Experts of a small language model: 4113 steps.
Below are experts of layer 2 (counted from 0) of a mixture-of-experts language model. Rows are named up (a neuron's input weights, with its number) and show model dimensions 256-383. Each number is 128 + 32 x the weight over its row's rms, rounded and kept within 0 to 255.
Before each expert's rows: "comes after" lists some tokens at least twice as common just before its tokens as in all text. This comes from a sample of Wikipedia text that the model never trained on. Tokens count by the router's weight.

# expert 28
comes after: "\n", " ", "|", "==", " %", " Team"
up1 [124 140 137 149 152 154 139 122  79 157 181 218  66 143 116 166 171 135 178 202 135  82 142 111  87 162 136  85 144 111  83 109 129  77 165 137 142 158 157 115  75 120  84 123 137 129 109 119 148 137 106 125  89 150 134 127 192 103 120 160 165  98  88  96 136 108 158 142 136 183  99 153 119  91 135  62 137 135 130  74  82 149 120  78 112 124 144  96  92  99 119 177 132 114 121 156 109 130 106 127  61 106 116 116 119 127 108  68 143  94 173 162 126  99 155 131 119 114 128 124 140 144 172 108  84  84 111  86]

# expert 4
comes after: " |", " ", "·", " 0", " JPL", "|"
up1 [154 126 151  92 104 132 114 105 146 167 207 113  82 172 189 158 131 181 170 120  78 139  92 138 167 169 158 155 187 132  89  75 137 120  82 210 181 184 180 131 169 114 121 120 152 140  81  66 168 124  45 147 122  90  84  91 110  67 139 175  65  67  83 113 107 121 181 155 128 106 120 104 135 114 112  96  99 204  89 138 138  99 131  76  88 107 123 102  94 138 108 158 106 156 119 117 143 200  82 141 166  84  72 115 127 145 127 169 109 153 114 118 107 100 104 133  57 165 121 124 135  82 129 137  59 124 103 132]

# expert 89
comes after: "\n", ":", " Born", " Coordinates", " Country", " Released"
up0 [ 85 177 125 114 103 105 121  98 146 128  90 117  95 162 144  55 111 159 116  82 146 159  75  87 160 119  85 176 183 167  31 164 121 151 156 164 132 137  94 110 136  53 159 130 133 139 118 173 148 165 167  40 157 166 139 153 201  84 139  84 199 105 137  60  55 108 153  92  72 137 125  91 137 137 166 105 154 147 154 117 104 164 133 146 142 150 177 117 108  91 125 122 147 134 143 125 187 132 142 118  96 147 112 101 148 135  85 137 111 165 180 122 129 127 134  71 149 139  38 103 145 101 112 120 115 137 101  96]

# expert 0
comes after: " |", " 0", ";", " won", " 0;", " for"
up0 [138 132  63 124 105 160 116 125  71  92 147  95 150 163 142  73 132 189 185  58  97 148 118 140 156  82  63 136 176 195 140  94 127 167  99 130 157 175 143 135 103 133 107 131 107 100 141  63 132 140  80  82 154 105 106  96 117  84 150 137  89 123 131 148 113 173 137 154 178 104 122 114  79  84 162 114  73 145  91 173 127 124 104  94  76 130 144 139  92 193  99  98 145 181 200 132 123 150 135 159 120  67 112 104 194 165 139  78 145 106  95 146 129 103 148 143 156  94 129  92 116 152 128 103  82 105 148 150]

# expert 86
comes after: " |", " from", "|", " was", " is", " United"
up0 [127  82 166  67 125 129 104 122 128 123 149  92 133 161 140 167 112 136 116 125 136  71  97 140 101 109 107 163 120 114 108 124  61 141 143 149 154 147  96 136 157 155 109 167 127 120 165 121 111 137 181 143 143 183 113 131 176 150 111 105  94 153 141 121 120 118 127  79 128  62 142 105  99 151 154 126 118 122 134 158 138 121 129 125 180 152 127 161 194 148 166 158 103  87 128 145  87 126 184 124 167  97  83 106 182 144 143 106 113 158 183  83  88  57 125  98 129 108  88 131 126 145  94 127 159 139 127 128]

# expert 11
comes after: "\n", " MPC", " classification", "N", "3", "2"
up0 [153  40 125 108 160 104  92 102 132 175  82 120 138 119 128 166  88  94 162 142 173 172 137  97 148 148 122 101 136  70 182  72 142 174 157 108 136 122  80  88 164 122 115 108  86 134 126 122  76 106  81  95 170  77  76 132 115 146  84 137  88  78 177 160 148 132 131  92 113 163  85 137 160 107  99 132 185 145  61 142  96 170 134 167 116 122  90 121 106  75 146 138 150 154 149 114 126 108 130 121 147 165 129 146 146  90 164 147 122 113 134 144 130 112 145 135 130 132 108 117 138 106 146  82  59 152 130  90]

# expert 36
comes after: " and", ",", " or", " from", " well", " but"
up0 [124 189 151 124  99 119 142 137 117 124 167 154  96  83 124  14 107 148 101 201 123 139 119  37 144 162 118  93 127 165 104 115 118  85 145 167  91 143 108 124  86 127 151 170  80  47 130  98  84 157 179 156  36 167 146  81 183 149  80 113 135 116 104 127  99 128  73 164 102 110 115 171 158 135  99 125 102 187 199 123 169 156  75 102 165 126 130 159 122 152 164 154 203 155 149 111 152 114 118  96 135  85 125 120 141 177 122 224 124 100  97 143 148 105  87 137 121 137 115 107  91 142 153  57 179 143 142  83]

# expert 13
comes after: ".", " the", ")", "\"", " The", "'"
up0 [155 160 121 108 137 135 146  76 115 104 228 212  73  94 139 162 109 172  78 182 160 133 148 102  86 168 124  83 116 100 134 105 177 137 121 163 142 113 173 137  90  93 177 117 132  91 121  86 150 106 151 155 150  94 124  79 127 141 174 135  77 154 121 131 151  78  89  85 101 127  88  76 119 146 115 155 135 214 129  79 102 136 127 146 168 185 109  66 125 126  91 138 157 169 185 146  98 188 129 159 121 148 173 133 111  65  60  85 132 172 147 131 145 127  88 104 101  91 108 149 123 167 176 114 153 131 170 145]

# expert 50
comes after: " |", ":", " 1", ";", " 3", " 2"
up0 [173 103  98 178  91 129 100 165 154  66 148 134  80  97  15 100 170 106 183 165 147 122 114 116  95 169 158 103 128  97 127 145 112 130  96 109  96 152  78 157  94 136 103  83 129 108 176  91  98 147 153 130 113 141 120  50 160 124 101 179 142 144 120 160 148  99 153 128 110  93 135 158 101  95 106 163 159 126  69 119  74 185 112 161 148 139 156 140 113 161 184 202 125 152 142 104 103 172 118 164  73 145 181 101 130  80 152 107 139 185 161 153 136  70 115 140 126  88 119 174 146 176 180 103 131 134 118 148]

# expert 9
comes after: " |", "-", " (", ";", " JPL", " was"
up0 [114  70 128 114 143 103 142 150 163  93 181 175 143 107 115  61 120  97 190  71 111 104 106 196 154 160 171  59 102 106 136 119 173 229 113 151 137 157 158  91 191  96 130 171 141 105 177 126 168  86 162 133 172 120 119 149 139 106 173  90 124 112 145 110 115 152 141 148 141 170 156 138 114  97  85 122 180 202  88 120 162 121 109 206 107  98 105 170  73 134 154 107 118 136  97 151 162  78  74 120 175  84 196 104 124  76 104 164 141 150 110 123 109 123 125 120  76  84 122 130 131 193 118 132 161 119 153 128]

# expert 37
comes after: " of", " in", " a", " to", " as", " with"
up0 [107 165  76  68 108 153 106 130 152 133 120 151  58  99 193 108 146 113 142 134  96 133 150 124 103  91 129 127 148  96 156  90 158 122 101 148 110 251 104  70  87 128  87 136 101 113 109 136 112 123  64 105 112 153 141  90 192 134 112 114  70 114 146 128  52 153  98 104 102 136 111 138 129 137  76 106 127 149 147 172  70 107  74  98 109 147  86 104 123 112  90 157  75 190 120 132 114 177 136 160 103 106 168 117 107 155 151 137  97 102 102 154 110 107 117 130  54  67 127 157 149 119 167 177  78 156  93 209]

# expert 2
comes after: " |", "|", ":", ";", " (", "N"
up0 [112 130 121 127  55 172 126  84 157 154 140  98 179 154 134 124 159 182 121 120 134 153 145  92 177 106  96 148 127 137 108 127 113 162  96 134 127 146  80 123 199 138  72 118 102 125 155 120  86 140 170  42 160  89  97 130 102 166 120 102 119  74 173 144 139 134 121  91 166 165  75 151 157 118 124 127 108 133 114 176 176 176 141 136 108 137 155 143 165 119 143  76 122 155  95 143 150 137 100 118  99 104 111 151 146  82 140  69 162 110 138 136  48  80 161 116 156 154 134  99 151  57 130 155  44 113  68 132]